python train.py --n_layer=11 --d_model=192 --n_experts=64 --experts_per_token=6 --d_expert=32 --d_shared_expert=0 --activation="geglu" --moe_layers=[1, 2, 3, 4, 5, 6, 7, 8, 9, 10] --router_score="sigmoid" --normalize_top_k=false --routed_scale=0.816 --balance_loss=0.0183 --balance_bias=false --router_logit_norm=1.0 --init_std_router=0.0202 --lr_router=0.000538 --vocab_size=16384 --norm="rmsnorm" --norm_eps=1e-06 --tie_embeddings="early" --optimizer="adam_atan2" --lr=0.00207 --beta1=0.9 --beta2=0.99 --batch_tokens=65536 --seq_len=1024 --train_tokens=374100000 --steps=5709 --dataset="wikipedia_en"
Below are experts of layer 6 (counted from 0) of a mixture-of-experts language model. Rows are named router (the router's row for the expert), down (a neuron's output weights, with its number) and show model dimensions 0-191. Each number is 128 + 32 x the weight over its row's rms, rounded and kept within 0 to 255. Numbers have three digits each.
Before each expert's rows: a language model's description of what the expert responds to. This comes from a sample of Wikipedia text that the model never trained on.

# expert 1
It responds to: Name and number endings
router:110125146121170168095089154042138087152133113120129171151173110093129177115058060168144092145204152134136177136160119103141153161197134182080159147134153126109141166065090090194143128116170126105125154096137125097159109165101132165173176153104111137151093114148083171122125151098135166147076114158119124139114087163123113153142083151113090123070081124144048125125134133137203106162077109101163144173127168107154149105150170107095080119132118105176157117158070130117100029088161129159145090099165147112129097175142150110133069175071120090147116117145126133092143125134129145099
down2:139175101125156112107093100193188093145140151068075112135149075100120121128146122076220150172149160169133142102079072088106149146138123162124091143147085087156128156166124120070193107123051125183165133149114142142149146145112090107168175149103070090115172126178125102152117104138090103081130141114146096146133125194173157128145098118066170096111108131054136072158131093101158112105136170156157134111080113111052116136123097166148142085056140106133169119118141158177119085122100122144146099144061100094177168102151093119144096124139156090092086137161121135096141119111179113138
down3:102099174149142107158150079127192138179159109151096160097161159080125144090108151073121147106142130154121144183150121129121172159181154161139119119167137134147111106146172124160118114122156142104137187080112072118091117110169136122111086169100125107081102081084158093174134111102114189103154180130071094192157186109158144204147130128142102083113117091140143117079117080119099120103065119104102077119102117104183116128076106155029131113119106118087127096170137117181093130114079128106126115081152133122096125111138113148104185142100159077198205138114051139089116117158155142171
down4:049143128111123154128134193121128141097139144071089138117124106183161117124172140142100172129144101177089101158160126140159150090138165107152126105146072164090127155112168093090148109108115166116187096171143115121178108057200133157100131112136214132162119192127125122097121174132106137141127128109139190143163134151162144125112153132098146112155163088156146188121073156117113195071141126118123160117065084113145117158143129105221122115158095109170150114095068094088097109156146077142135089149096169191183128154091089072142098087174123179102085149091152135145125106077110096143
down5:135111159119152172116133123141185156112088212117124117096128151108133071219132162150128126124115145101091126137155220173073119142113145126130153071108179151185068095166099074121119129105109149075126104083114088124111138153156135090145124125174154141131107119140108125148104144093151136156119115159127091157145206128110066117124207107113076141149081109148112116087129200147108141094099159123063098148155190132124112208130128141087086082122106128143094122109131186122171118146084186152167162206120142152148163133138146153116151111130110072110097152096154080150080132131081071117
down6:184125137181175130190150153126111090106126134103078150108109186186146146105086124110093129135150164095185093255134156104126108133188140167123119196149162117180069090108049171085122147133106110119131100074117122109165128107148138102161168150136150110136149163129122153148125110133125103135126092138160097116081117122155109189149110184174071122118076116130123151152145102098097119160113182156075109046117105087161113114149133124070198098112141138177082109162142100151125090146132094094131155130126113120154135128149167120140110144136162131174141125127129183112128096092197159112
down7:162116075137085073152194146163177163141126110095114070090108130108091090111128072073202110126148096116184130075126099114102168147107101161116103096102096100086129134097080128100109096136140131114120133119149125056146080127077082135129124075168153103169193141096115102165136098142122163183102107079161175064149089145180085126193149189132109181129143149127168145114154116095125142153116140165083173186129132129161138059120142095075151127129177079097180135154148131157149144140120117137132107127083080037134111128139154131186077138165136132128148125142122076105125152147131161177
down8:155095064148113119105104068155115104097156150102077072134140091101101239108114130138138138165125158108167123079139044066114160144103110119101096119108143119091174214166070143161158134096086105127078169161167157085108159131114167075101077120115088134140101115160087118136126134078133071176179146140182089124171142175188099111144094091077118148151096129118103196132103097122096183122138134133134172148118138076148139121121139098114115108133104107132162127111055132161124139137099114143156155115106147139138079083102097111089105113145188111120121105146200103082119079140133097160
down9:168125139096132145141163139070061165170097082173156083162175154118072098121169083130149122196135069162082157175112161131100131074107163157141125113158123132132137088191082111165166153114184149138120116141108084101065185116160053085127159066103137086133135105123169076088074142115170159104108120136073169084117203174093127155111165133128094123158162080082115118103126101154143121149144157152149143151060154144131108127154088092131115217153140180116170143145134099162173115105103143126125133086107108129171090129079102128147127152165153124118167091120148138145094128161164108095
down10:215126153123092069062075069126102143195091050126097129109165120115128146151141084139148138173122131175138123086136169118091111162136132139121122148106102118128183172155213126138171126145144165140153177163052125156113150099185178166055095101141075093129130134097133092082120140150111191125089126149099113134157087126142066100103096072141147151119116153111153074101109085088134117094149105129123086141159138119128151145090144139138079173073123143097108155109126074142120183176104110120142062138184098175140133118131118116152166209140139113122175121130107117131087091165141107166
down11:148100145114152062130169088076096086128130117088062115141148135119131129143117099162133206043141074131101131120175156143135131117088095095172155150117113111127066167155078100095126141171116148165125186129144104103146111118166143136102087165146092144094125117161177205130125154067150150139136160138139137141167147191095147131127083078110150139089054132149101143122145080094129138119162100187159106124086174151100080096093160076152140165135078070078140102170142110146069090194143134131126146164116121123125128106164161108113137181152121100073108136178161158131222147119129106083
down12:137109125157118163102159067185102091065103098174137149112095155121096155123076146138099074129094018122129088130100130139153148179153119099153141117130135127160082141162139150110150152144152132121102114096122178132112105091171164086087130150153106162097130144149119126086093112123104166129098136124133183178077124119094091174115146161191169115190114133198091106089121164196171137120133097151084125052106124189132141120168136155149145151166088135184151121139137172140164101142134175124132095181110121112115147112126112140077209201137162152076153109169149100173078087094115189140
down13:174153204121166099127152117113149103134079167146142173201128146102101136100116125115176119103117134072165136209117120114108119132088164115123131084035127152100119135152152137148128093145081151066170119144094133156117167163140128101073103158150099134070104167159133194124156100159128172150067138145169074139106105154172111128100157096174111060135098130152108090102165126144112121134168167116101061106102148110120154155169141127151128104119168127177110112107080145097167158189096136075191087118086171149152137144150055178125188120144112144099154136199145137122184082100112103113
down14:131143101092127072124090109152150131116073122106123137134099169150108152134088091104107119134126150144125149111101146100080175147082098144170137167111155154182123136123122156128143153154078168110084132141162132136114083044121152088163176111081118134164118089083156128160137141138131158154129126160116122123079107160110121138114109115130209114097086104133088153121098141080049144121133203114179105109099106142170164168141118103145126170086051080120107132175130131084144165078197079112104144100097095117151238142141130116047133138085119110242117140093139109143092160180137112105
down15:169169099110110154120098142073130116132137106099107119130130111170141174077111146111183127147119123184186142071154180133141128168131184156139176159107097118111155077108199137144161188155088089193099091106111167103128127113114162102119124133151143077157127103151053102119107157149140140103175072139123161158168129132134223118117220101152129157113172103153065177143148126180114111106167143176138110161122111101150078180095085125130132127090094115119160114097174073151082166167136125095138129170101193136121169101155102128122097147133079114109097187103091069169123171119121110166
down16:165089103163153142134165120110065175151097125117129132128095148076069171124173133096115056122138123105092119017115136130141132100156154134170118070147219128153116143148145150162099085146105100079132164094120111113094171115115101150099138145144135170086122183121096126094144105169119109084185075138095126068134102192068140102144131186154164108180118065092165100169132108142165088140100137102107162092117135084157125076125188125194157127174132144109081122117095179134164147114117093187115156123166145136102093152122111183117174105134151115138148108145212134114120115156168114143
down17:163133136093160151107082112154117108109117124145117217102069124075126154145146182177122052146065112120137152135129152169105129145098126101125148087109128128072132185111137112158156143095120194088111141114144099135180183106108164094046120094145118098112173160145142128074141079040085147118150158112139148082145151163141205133168144103117073149077103092158188144152186075123091124157179122109099075119110144134144163132180143176139097165046096126160130102066119156137154112169159117112174140152105157134113115128106109168151116149098098112151103100173133135132146130140179188138
down18:121110181114129112157136139138186168146096132116110062135117152132179081161085118174126166170114076124136139057088128090091069075150118070137139132203137114146142069149171147143130069096133112079080109133115159128113143127096108199112154115132154099134138122119164115130058098120106108085141138101106137149093125050095176170102123117108183091106139060115174182155150187122170136127036121125188132151091145145128079144186090060121122134118107119173108148103120107117096134116127178135121153155103137080130087094132143131137119157181088169083145081108103154156108193156149134156
down19:175166106072120111151121143103159067080131071120141105137135171158147177131098095116124140140135191123124127000163174062111096154118124160117171118085113070156197093128134138171065074090118188096114141179113033130087107124095136114137132108115115125151112118122144137133118119090157116131148141127116144098098117102187173120145125110139128137120095191140120139121140143086139134102103142156072134160161108097106125121150105084201125158183115126066091128127137163107159079168076172077128139111123174163119153090082140168096134133131050105125141135164096124098166107099160135073
down20:151128134143140123088167173175101114190138081162125123099202129125154140136188158130164134088166136160147154160171096127122223150169138062102106090111086097172104151166120145132067139118045154145122098193132129151150084136133143100060123117172135149131092134106136159120132076137153140092099126148080119088088171101135142132173094163139127113164126143076114092109114088156186094099124165114147134137134153210121173122168101163212141090110101183089182115104135108127099186125161070130160174151151150117127128133112090152155088163122083197121128117110102160160116136095165170128
down21:117116124217130091182108157104042170147098130100146168089108143096112114121084130121129161086160098192141053244057112158172135125096157164134108102158127125101141114159119152082145151109119137106087080107118142139107158145149098093131126097167131120151206179087107139158158137142132101142109101101164099141132118142074140126081119169116162106161126103140160107080074094145097119130099111164089093057102107180086094055112148114119145176144166081179182081117159128140108179122094118132129111137156107116101112142183077143104193112097119103135159174122118153124162125135150143151
down22:120130149187126109115143100141066093164109139085090135110136172120181098128104157117144115124150064089132173195073128133137109089169145118129138167167060080141134066083154121185105095119151089107180152075123149133158149132124148189160142177149132211165146121152105102142141153149116102130102146144078195144173054100158108100137105124172068142182143157138158142138131117094134072125104124098153168101101118046118165124095123125126150109132122087180057145078167131153100117133096135122063171095132174103145111123207104165088115087097105143169105110065133123098147104124130130097
down23:180110121159087130101044121114101071148146141111097101110116152087164124165125072125077161095167131159175129134164178096133159156121073067190162179065200161129116127167158147105125141109147182117149146092142134153162094089135154140167215114160150127066078125105165140101180115139153144095144151151142121170161142094127160092158109127169146114162131059167110117116155148110152095132167193079127141113088094147161177123138211143128160133123094130127154138112115138177138101112180168126076122068143097125119145114090115127178088130105111140155170193171146170148182119146140140093
down24:130104133137115130168109113113172116170070108118206167116060125135134137178077178133146147117087160123173084230079130161150145120160078094083132129097153114138091101124085152141060125115092120133170089203199145084099084171155093115148139113140183071149129099109160092137078144155114176125152129152125101184118108167147203120120078134117093116130145128092152169164094141116099166122106159143162102131063107099091100137139163078115117151123137123189111158062114107100139173199137089117098081089122143082145146164132117142074116109155117159164124140126141125133110182083120117144

# expert 47
It responds to: Years and seasons
router:095134106149142121084142165135113112090153166142168114097170140128134124161124130145122130084189119119112182154136164137112112151063133137174076106098084043132163082148144123130084122141128141113101090144137189163096147121155150148093108142120119165139151140108061148165089115150115135080159180089157071162084073125127136115069101084133120099136105147115134058069132116082130166215171141040141118153134142093144139111139170115106118104184127128126152136141135121108164051081150108143145145060100126107125108136107150128142182195175147130104199149056154073133142126212143129096
down1:122118180068088092063079107141158147181142093119120121157094157109112126098093053125152162121093149130101096140134150143153091155079146099114070166125102198130118117172102096138074106118114119106100110150130109150155110130077114081152084115143116090115091141094100144164149158094132143131175144148116187087140156115198089070120099117125138110131089168141203171110123093119143139148122117123142112153109111150171081118159137062111059091084125156171184154082128154188155138143148069157171124144170078089097143178122075128111141124120147209140132113137167168128188120169058161091
down2:160107110107121119067168151096064164091117131128166128106112157183128149168136128173108118136145134189145100132080123141152166101107104093098100145127154139078103158127191166088128107093186146123081112118115069136124135099121131041148120125150088134130189115164107079071138146116093134130119131099106113137112081112090162091133079138133138159157093148122092098158111130098187143128068171190149046099090188122107162154180202107100124154084072179149056122120138135157099092148099102138126130183153131160107165130167139131135101165088159155110187096163153195122142099133111151200
down3:130160127140084177177111098151166142180104096126120161124171127145128144104097105165125123147064122134118126058088143158106109127116098193155094094070145166125066075134169121169142133124106143121095100133096192097180079107218145120113133148093183089141045111170181106062137154161079163098100072089127112133185124154160122093142140106178094146126132159121124165144180154138160165124116162157128158134097167094113137100155136173110122129131142100041146113109116126142143115179134186132151155105146160116118091092177118171100044114067173125113125168118113076112124123156141126084
down4:124037168124149173088159118100201171138113144118158114183085156064142153089121118197112112152071136109123154080145211146149099125144143108115112135102138112129115137138114166096161112144155135060124157174176108093123110162116080170113139071136135134193107128113095149141118099108165165073140118158122209108181085166089150164081107143088103159089163102149076173168114154069114127111146160162203085183084166131056137132134112129151097136082127143176146118123159122131080096128111137092121142102149124085127103107100108119141072142136089126138064112157129119139135104086095076118
down5:121100107120081094103146079095129117148137088123108105173098150079083089077160085120131096137203181154068164000150098104135097088141182169106162167152159122151128125129110077154142112153155088186101114152127096139138155165118139141131142088114156095149118115140103143093145132119130137142118119124141161136142166127092147085108151126112097143057132110134098119160206093140144124140127156156157092164109140120082119153171109139183071067083108132126105157122123126085131110131100111081145100176118092182195072169144162136129126146132181187134073107071119118129120129077120140123
down6:106138139143152179180152102141117094135171151110073160142090126127154153113189165158144119139169115163122147255140103108122147195064112131149135116117065131173105125086137096078135130147156096056158124143101158208135098118155082133162156159134127100130094161114123189135118085117143136176163076108189148171118140105128124147182106155054165140093067125191108151105134175115138146199136144134099088132145131149131054110147133117127142148125168122153114072131126142109133138126112127116105090120124143077126174105098130131127179140171058147123128159071122133190105161179138113088
down7:160134118117154182129085143159143123190158094075142182087078146140121176135160144088107107156148134158088165094130134206091165116080165039078194129147053073129095197143116125062119080086162111145143156110125145107147078173071133107188088120148136156105129105151100113134142127130078118178142166086111131146092110105132156154122175103159136142126101108154115110156125132115110129109142108143110111189131102133144104191144117202124140174151162189122149144159139126177130112133155118065165146110065096101181099064145152190134160154078121138116156136121165136151111180137162131153
down8:153132093145142178073115102137108171156102126134123092096126144156072110140154105126072138163127091119157063193135153110127094096152139147177090081122164142128127153148139152107174122162153168125187143139173121153126097077152175136141190083070204164150142167114131154151180107103097152078119168161115145183147141209097096107097089084107123140117080120111130146102142135115127148152085102135126132004103132166149183093127118080080131149135162063092193164141111146127121105170154131177110121148144135183135140180121125101164156118156142108125073129134065128064154126115157101165
down9:159125130147184117115105072119124105174160017166073142108138159160144105160136080176137152124130139145156128053173173136124143088083185110108137198138101176141109137118148067093116127165104083169110091116145181089127094140058139092117152131093112167122063147194141118089144120101185105160055153112121108136117119129114112115145153092119147128107140137144155069131123168103157133093132094163173125124103162096106168152130124147127130129096161156158071115195117138120171098184096108124154160140078169067107112139173120132186091132068145119102079092137090147108155079136145121184
down10:156119130143137127128125083098101105111104144136109150125093136108107111109138130152093080172133088080168227074181102144099163146145068116130132093174122124115122096102130163131147105147074146177132106081082088179140127160116123127172104069174179136140176120118157134087103134061139132093049123185065172126106145170151125128162117121094196151128129178121102153172137157110154101184197131117127061138106151121176055146141074179138171137127079118121125158144169105129139054105120167124117076151083127120126083118084171126097151085094131101198108177145108120157124133103115129154
down11:101200109119110185163148104180065066189073175123139135145151125096095099146138184100068169131113115231123120220114157129105155160115111098132118108094140180149148165124125109058156103114146149158124149170143120096085119096133148139084182137164126188128109084140151114081128130171157092121167111110115087177156125133125098179099072131134134165120147155106113105133115101157120088082161146103146114054095116158164122140167115094095112151074115123128116113081114109091126172116092139110158024158130113183100169139131125133103134134155103104167082077133094124122124153113183136095
down12:105159090142083085148108185125120125109145060111137095049096138124185117140103116166127156072073136127140203150102151113103155117110131119133184179176118150131162148155082168106176109149062148101138156098152140153117111110054098107122081138138128064121103174203127147184128131135169160129103140123083090141141108148126117086146143188146118117073128123144158089124117151141128085103119114140136157204124128138150125149152155169129161095157061183114039131142089111173089126133132084151133100108074152119195092055158143112174105134108121057144119124153101144197113130129160108106
down13:107111102131146150134154095146044113140122145121108131127157187165138164142106085157154106157155118156139151140135094105194086135121110140124156127108093108190155181123105090157165150117141069105148128114146203153094042078109106136140127102119149144137143116105123165060081135129134144125153144118124157106094085153110145111123124165072042140111109129096078159103246146107185159175101121130096110145123133085149111095107138116164157162141142140139205173081068150117132140125172087120190140126190095185160148140124114172082204143150162136084174139142092147072127125154124154139
down14:106093094145136111192107147185056151150105137103096090148163134139126161166067093149209172200141115180082102122151132108155163108120137104135074128137148124067128079161136112122123022060149133075097112110136137146121155094144116119148177112082117125095165121110115139163102124107112107127102131087116135101099177106153184165164166180117113143117154135087121067152112100151145099176159126084156161117169143141151111132123129083178067139175181102137160162141076192145095179140147133095158137136087130196132119133146121155157110142113166148149095066129128102073063142117175101117
down15:093190075140141105136128133131141074069132136145146137219097133140119191061071094145128121157130143117095121149114092170168124156100141152150150127111142082190177198059134077086117153106130135114098167132126115136074098097123114095053097146123086115137115075162102155142140124054157184124091085095152144098118119211124088156173180134097086110110136132117102140095145095127079134149176152161141172202118157112138134150113110158107119099132129137150119099115075093111073097060153120113153126127133102141183093088134104096099149186146160107143168118137082142120127063138090148089
down16:110226103160156143148107130182109149159141104155119117138122125199161146127077126105107149138054089137134145092166125147119057145109134164152143148067177046109170123113214176101099050119092106141151152141100108127175125152085124121146124149180131116146113095064137103087119142082102127077129124149165178141159142173156027130148099110122118136106150124103127127104140167141163145116064158040092104147157131056125128127114120133140135141063106154131159169098156132130119157122151105099106109148133070183045129104134111146099112142130153163130166117088106149138122111084089111109
down17:075100192112122094145120095088096100096158093118134152102106133122160108141066142141111099084171201121133147071144109160152114154135121099171086168109130112105151118186128114171110113142113100089107139122134106170069166157112180115141137150095106086127127127115151099126119128116139088153158140151116165183074136120170109127134124127157119111165159157118073134106094151168113156137172160136122147142127158133119084172165128153121096073128115129085026191133110127170112084111154066139161086179052137132168078095166079143144088070121159117129090179188182107205147168153057081127
down18:154136154103153098147095123148053157086118152139115117123184133151100057123112114141082121131148148124118138041146104145193112114112092119100106141130187084137069125163106052129102104063121060145082125151144100072170155120111132133141117092162120176122146095138175101122172117082109119158086149114154092082148150099174103107149137176133045159123125155126119131163114138136143142167113159162143129147114161160132155049130125130230111117180147115118173134057091132132098108098190149173150127121159116098123084106110111181106042118106125076138117039126135135106111127110093108124
down19:163193170189144141086101136144166180166146144118163071164089125106113117128123138154108143072110132142160132161107168189146105073160142079122098105117156161105132091132104095125083101111170161160092116084127163091172126100141128109101145137175176121144120148113159166103140162178105109091173088067105141153074142179159137161116161133118110110131131112102161086137152058118130088176089164143079151121158134171103122159107145061100060199150136097171175102181179165144152175144109132140134117139130115162141209112090146093113179158122173148132181161132073166058124116108171115132
down20:140108087167153083154094157102096086130155092138105153136099177140190107193114142095087121073144129181125117201114129135127187120084132129127052152209213162089146114118135108154089165123122128124200127113143103101128155132100100108135132126113145132174163119094116082188140148166110121097094191146110087138116069152102144098125086174185150151116112132107165055114113148135127121052092119137128102096120118125078139077131148117083150077068140133135102126111155126184162150128107093157090146083120117173129130147133120094076147056098124120126169226094102144155163109153117137149
down21:078126176127149131106143117102157076082123144116105126130168120126127141127135136106134108089113162169118130255148120116079106138129126161097117135069097099118076152118125090111087157103099177166109110148153090130163121094197136118074145123113147118148122156110077198197134147113142119188165145114122090161102135137094098153088102108204246146166122134146149080149156107052100128140199134068114155154104120102156129144163139093135093119131118127090162143109100124119146099119150144107165089088103144084156167136148110113139120153154137062098120127129113123144162116147145099100
down22:134139115080163064154108138106089139138080108072102201156112140112151085127157100106135124078119167121101140016079169143137130112130103099132118149107089092099175159114135171139126109145106115091149121077162112080129151145088128069130182150137165129109153118164170064137093071181208074159079050120160118163174140122111167160119155121080133177141123121103102108095195153123120110135173132099174136192150150116109119122145154099141086126082112154134142137136093124124136146150156180134138166127077147149129075072201152157131101125097109145140126058109099161153061116138146106130
down23:187103175178167217124195120150092139087139139114115122135137089118086128177101135148103172133162133116186151191170140112113132178112148108096126084123172154128075099173074126142129129157158203146089136155129082114147071123144190170090151134144162168117143125115156194160134133152113100094192120152117101124178125213060050100130179138127142120169150154192122156126136162111123123139086182138140141095139138110123097177124115078116109143151163096133151139091139129105105131145205171143090065150117172129160138106134167139165156149163121109167179104122145130138134196150100119134

# expert 10
It responds to: Legal titles, table codes
router:112119149099103164057200109127124117104119153103150111138146204166081135122124119139140122126099134125127158126245095108233097125176156142146131053147146103110135106107155125124181086084151151098097107117150180167154117156159133139114154075113095155095158150159102149115144143184159116149116090115175110206150120155127130085096135093172130084110105134123072183132164100145147082134097140096131135161116167192083149138108060125088128142097149129096150197199121143165127082144102114152107108102099124096095114097111145155198129160136163114076132141145103101145107069105173144153
down0:180152136121164140131153110124114172090067201165092091162094145119118123124085127143175131169175129060135174115095195117163180184082105103138105136089147127189108170063126123066110089112133090103120164156110110112153149138127151188090172157114121070166034130069141108085089157092144110181162128142153130143097127117119176143103071132121088137101149138137133077131166101162160125122102089194123111128133081128100103120128161173131092142149167108109134126160142140167071050134116087126100169160176164126148159086165152155138166119106105113078138108149165106125182132132173110170
down1:070106080095154151137176123117130099128135113147089110129152132154068093122064091074166134128068101204141142124156077134057101114122090131146162125088107118091103146107066146138164121137145117126111061109144139128096101111126151172156112100111130113100075106113205135114181107111206187101083064162128126114112161116188148166181110114123135127133144140170078151148186166124074142114142084082181151154135140134109123128139122185145074165145116162103172106091128150092155133139160065120136135150118151105137059185085133090075108143150079150155114106098072081148168125160116149080
down2:125116139093177149113156145116123186156106093146135131117132106044132036122054111046128167180163140116161142067123118148112160124086100137166102131170079109170100170150135094189153106069119099106129111139164114146034151099095165155144130148109096123118161147065186074081130117128121085211080115146106190083126103153162100144145116121144117144098137116110158100090142168154173137125128174142099146150140088116141088120117138127121102141119153113190097137121142074081084102083186124092156143165155090105073081121156140113108087157127191105148105136107147105147155168124127102159
down3:129115098115083138100051145107135149140160086112140127137104117153136123094104164154134110165141108179080121042125123153113066138114177109125193064126117064135118100131170110201124135160068163098121161109122125175132118137092149106123077095171135070172127147089140127116164153132118133115138147147145148167172160126187194166173141107185072101101187155109090153079200109149115153097113175109096146155110121134106102138102103133173120142113090163114146119178116159170065129120110123109142114126158120124115118101101054181109129171168072106116184114078049091131070097141104128089
down4:129125135158086145132177150127106133133078136113137141093119110080126124133104107076146174066148130131108121255099130128145134127123143171124091111136166159128173080128118164093109153072168054103108145129087117145140155077133148109071155189153217107120134140141116177149106168114129120120146101071075078122110101143092156129102107132163174134181071101109141134141048143171138085144108120140115112096115106153107100157178074121067112089155124069150151146111183177120147172144171115147111159135122133139134202084141155130078111151098108110091141136068154176132111136155169157100
down5:151116147140116119112172109158112109153142118092175136126190145209146103119200180162108080227158144128087095049125134110170108114119150064100108068123142109133086158130104133146157153118134109101140087128101136146182125104076122138150088061107093135137113115136128109104112088131103157073189123091099105165081128154125110103089174121101148131135134077172086181121083119104109158149065136115144127126087147095147140103164090097106108190189184095157144122107128146169086073133196172152166141119142185132171120106143067123112074142099104132146135092134106191129139135191107157132
down6:185087120137138161131174111093130078112131143142155100164172112115102188149099122138169105138069136136116104053142109120121152134151143152146167089138088121153121115170126104175054152097128120129135105075151203178115141171164140134151124141089113133161152149149092067106122142122063137088186071180133133132190158015139114167160123103142101097092159084157089133132145109112149171142090083140122152106102159156161126217156130074095071066119061147046139120102103150105105175108120154102087127130150126135151147140075140109173123117131115172150164135172149172114125119119111128094
down7:125140124157149150099130115188057184121094165127070118082146145103134083123185156128137089168117057170091133171077194204108138134079102146171105114162172098111140131134182100095151125097180178153148149097071126112180095152110123146137153076085108125183077101171157111165097134166151130129217152115114110131147112128121138095070134118166081074108132146104081160107074105155147143140107155112129159123165153119152139125089125106097113131072126126124079157110180109169132138200087157109125119141106104151166131140120064150168092079121168117087094135145129070096123121124103194146
down8:131114072208073128130141090182153099113168116107134149063086089148109152078098136077155121128073136145143147078156156085167098150103096202138138119104069115126138140153113087147133123117131109124116111098147138101114149095116140128126127196123098083101179104124112117177124152121125145171092161192118153105059107172147096133168099177085203124087143129115153110152168130136138097078114081171127079113159122162129160082143138162082113134141092143118175095126105149159104202162102155142101199111156149052123132160133165177102136169130187129165076068139143061121155145134162141166
down9:142211156119098171152145073043158145143094051064086083125164140197106119078163101160143113194096118180165087160124126116135169124152142076136091110092144149162156115119132112122199098150146140126088197120144141120141111075187116069131117166127182139106134107099087103108113160118143105150120137130118127171188103119121113157094093129087152086162098080092149115128105178162133135095181185176121117172159133141190095158087132127143132102137159159138158106139096119106163087173173115141162111115125149189163179150125151065139176094115133126085110115141116172100146122114126072110
down10:092126100156049091169094144165136093133181056101197117104154105166107084136115132072156101077123114121107196171130135131149086106065102129109123109137136109112179157133144110162177157058092169115131118129163145164167117101115158168068110140150089122154141118178146108132089122147104091117159150112084112162106126061172157106142123114125103111111146090085155132129111183156120123108120134160117153116096018153189162086129186137122117136162116177126075138181127129126068096189165098099161138105141204179090102102130124113136136116119141202159121088102151145164157160117097144142
down11:155173139083128123118158130109107089146091101105142135147145168107145142162156140171076143154114125084145168168076145122131162157157155143125167062165133151130133100109142070134141175122121137133135147146126063175064072137129139131123131154133161143177106062133099064116154134102089155122141165171101139058091060149119130084158154128109149127136119129092125106057047117116141142125144124079084189107126141076160138182132134182143132153179174130103159099147080178078126084185150184051126161150126139131208138119099093138162076157082111134120147124102104123092123095096171195084
down12:174114135110118097114126146135076107142149100141099147146188128156167084152111114189154122122109096149137120118186158111145125191086080136164142160116056135104119190153100113207144117099190139157156136145119127069117101084090150132149157148148170135146110071093121082085138110118073095131115188150208073101115135144121147140174141171163140116124197147181099126143168097122138172148078128150109151129124084149140121190165102083198152111176068131164184131105106149122099087132118160090109139110105119189134110186109117167126084147057105102109150164175140167082136111095085128162
down13:071147131154141106143147140105184128083178122114149114143113153148131157118177140102135137255110097209130120056209096069147094106164136122115151089151148127124149135097097142077127104161126158155155169135080073165134123114144066155161143156104163112089140107138113092174154141161098137129139110074154131138189112093186119136156137128108144172113114137072127113145116187183163144118115124099113118125125121175069143157119106159154098149073173160133153095064154065058065144107124149131081126121087114147119100102152099120060150166142173123152156088059131145122125131118123147097
down14:113133073122151085054116170129111187131098143151190133185154077141087158143140121136097164159106127141096139139168074149122130133182121071147130118165112172198094103105139175136127125081128117065158134073145130077155123121168131180097158086118112140119164082125133166189110146120124101138146128152096106130056082117117155150088125155122133112126165142139108167126136199106085105083119165136096151137180096139115112138125126138092093062102140152095150172103136097078170129100134199144154100142116095105091091128104098101170164139087133163109052092169146098152092167213050154101
down15:125166165102144098084116188117128102116139122088155163105177120153205186137192127153161163130109146182093161172079085143133102132144115069129148126088113077089162124168162114150132133154173161135133119103148123090126154131180144130121121158105119129119122129183132113092098143134192104089135096138148130163081116144144116117111076099098248117150134109135156159137181126102109068137076136149159129131162133100154132160166147117137157110080187130132188075135096150184083093179199135076125137090143129172153050112108124141092123118091170144146179130073124196181135138111101088101
down16:167162068070125128108075095120096154190106080137133147110107179130123155162175124150066170130094170142111086079104121153122190154097159159073118078155153122119105072128117142159122106096164080126125121126120200060123091128073135146106176161103142186094091142153118115099103097106070152129158158124085109090155176060150159107097136076173202147104140136150161107155152157111099138127140102156082102105176148163125077135090125102092137144170104129158141106121165116193108136112146066172121145067170133140098182102143080106061145124111135146137159133154088157143191143148113149115
down17:147130117144130041144152185135082128168156109126129132140075143137134128103101045097163171102142142098131123036150111129198153113146128126134102131127058110090124131166136133160094117119131069156111029103148099202093129105118114140176143102138134074111104189146098168104104164125142143140126132170161143124071118126173116134122138161156163103148146116125147164086189105116115136154153127066128156113141126148174176126155173119188159104141128164125142101131125081089170190115111118129110077204174147126164099159124095140082095126133169118164124213120124188138136165177083146184
down18:162086157106155076145183115101077101137153091119169040171131091162100114146123082062120148138097140117122171065114148167119124125199098099138092142185100158096118068049095138108071114118166100137140132144080194166163123095160165064130087075132166169171153138164131077102126166151163113185159175085110159144117106113110067129124150106096138101186123092114170127144100119125147093125115127075083140146109180151085134089096079134086056134133094142135139071178145123161149158190115138092124131141163110129145148141116119147102127120175130078112106167119159119136122131127109176151
down19:134114118129201060138106155148146119114111110150138120164166136101092140058113120141123111093153151142135137161130162103164100152126039092121124184121115124174175188120121109106149142128108075124053084131101130108032106127104129121185086115086096146165108097180144177073138110092149143149177126103165175098138137189130162129218160078118133108166072153164078149076167091156106161169170123142144115186210128100094117127149141128159124128070136157134106109106072110115169085067164174093174121099188104133138126125109103153144141131124109147162114134144156149119117080150122127138
down20:124103155068116170104090121088177134165194142147131102112117054128084164116177140130156123188136114182065157077190154105098143170139115117119167141075152094122145119152129105018082149079159213111161123141065098062158136082149144127112144109159140112104106116113119094107106093162123131171136046122085122142091185046109143152197069110136156101140138122111125098122156130129157147168160111167126173095175139140107141171097130151094107138158158090112172112153164088111115111115064119129158123059151140148098152141133144112138128100184143102111124112165175123109125123136147145135
down21:129129043101117153091148122119167122089136080119112174121075102148056153106103144096107060108130200116094121000132142103112081133112103093092150164103088154122120136103121114097165139164179100111127054199172133156081136148181166132138101129104113187109144102112096082105100162167145115158124104175077162156115121123161210151146158162113112132099109151170082142136166093142156144132112109146120155186172113101133104148110107131116137129123150113116143128115081105092110162108133128165170124189119133176092102156075161112142132145150130114134131113154199164110098146166089079132
down22:082133115110127131123108145135172135123107097146140136135086072132082063133142177072101128130064145147130132215078192170167154105126091159184081089088157117139112134213151094115083157167092144126129155146139118143183139174099155109142132138124107083145117163100100138114156068122163141121123095133142099224122138126059134166060143162127131120174131133150131122125133129098137090104129101139104057139110115089127201126072120120176164175169146164149088158075146133136181147157125152096109136071182140133150168112112072104138135083110097126107123105139145105237135120115165119110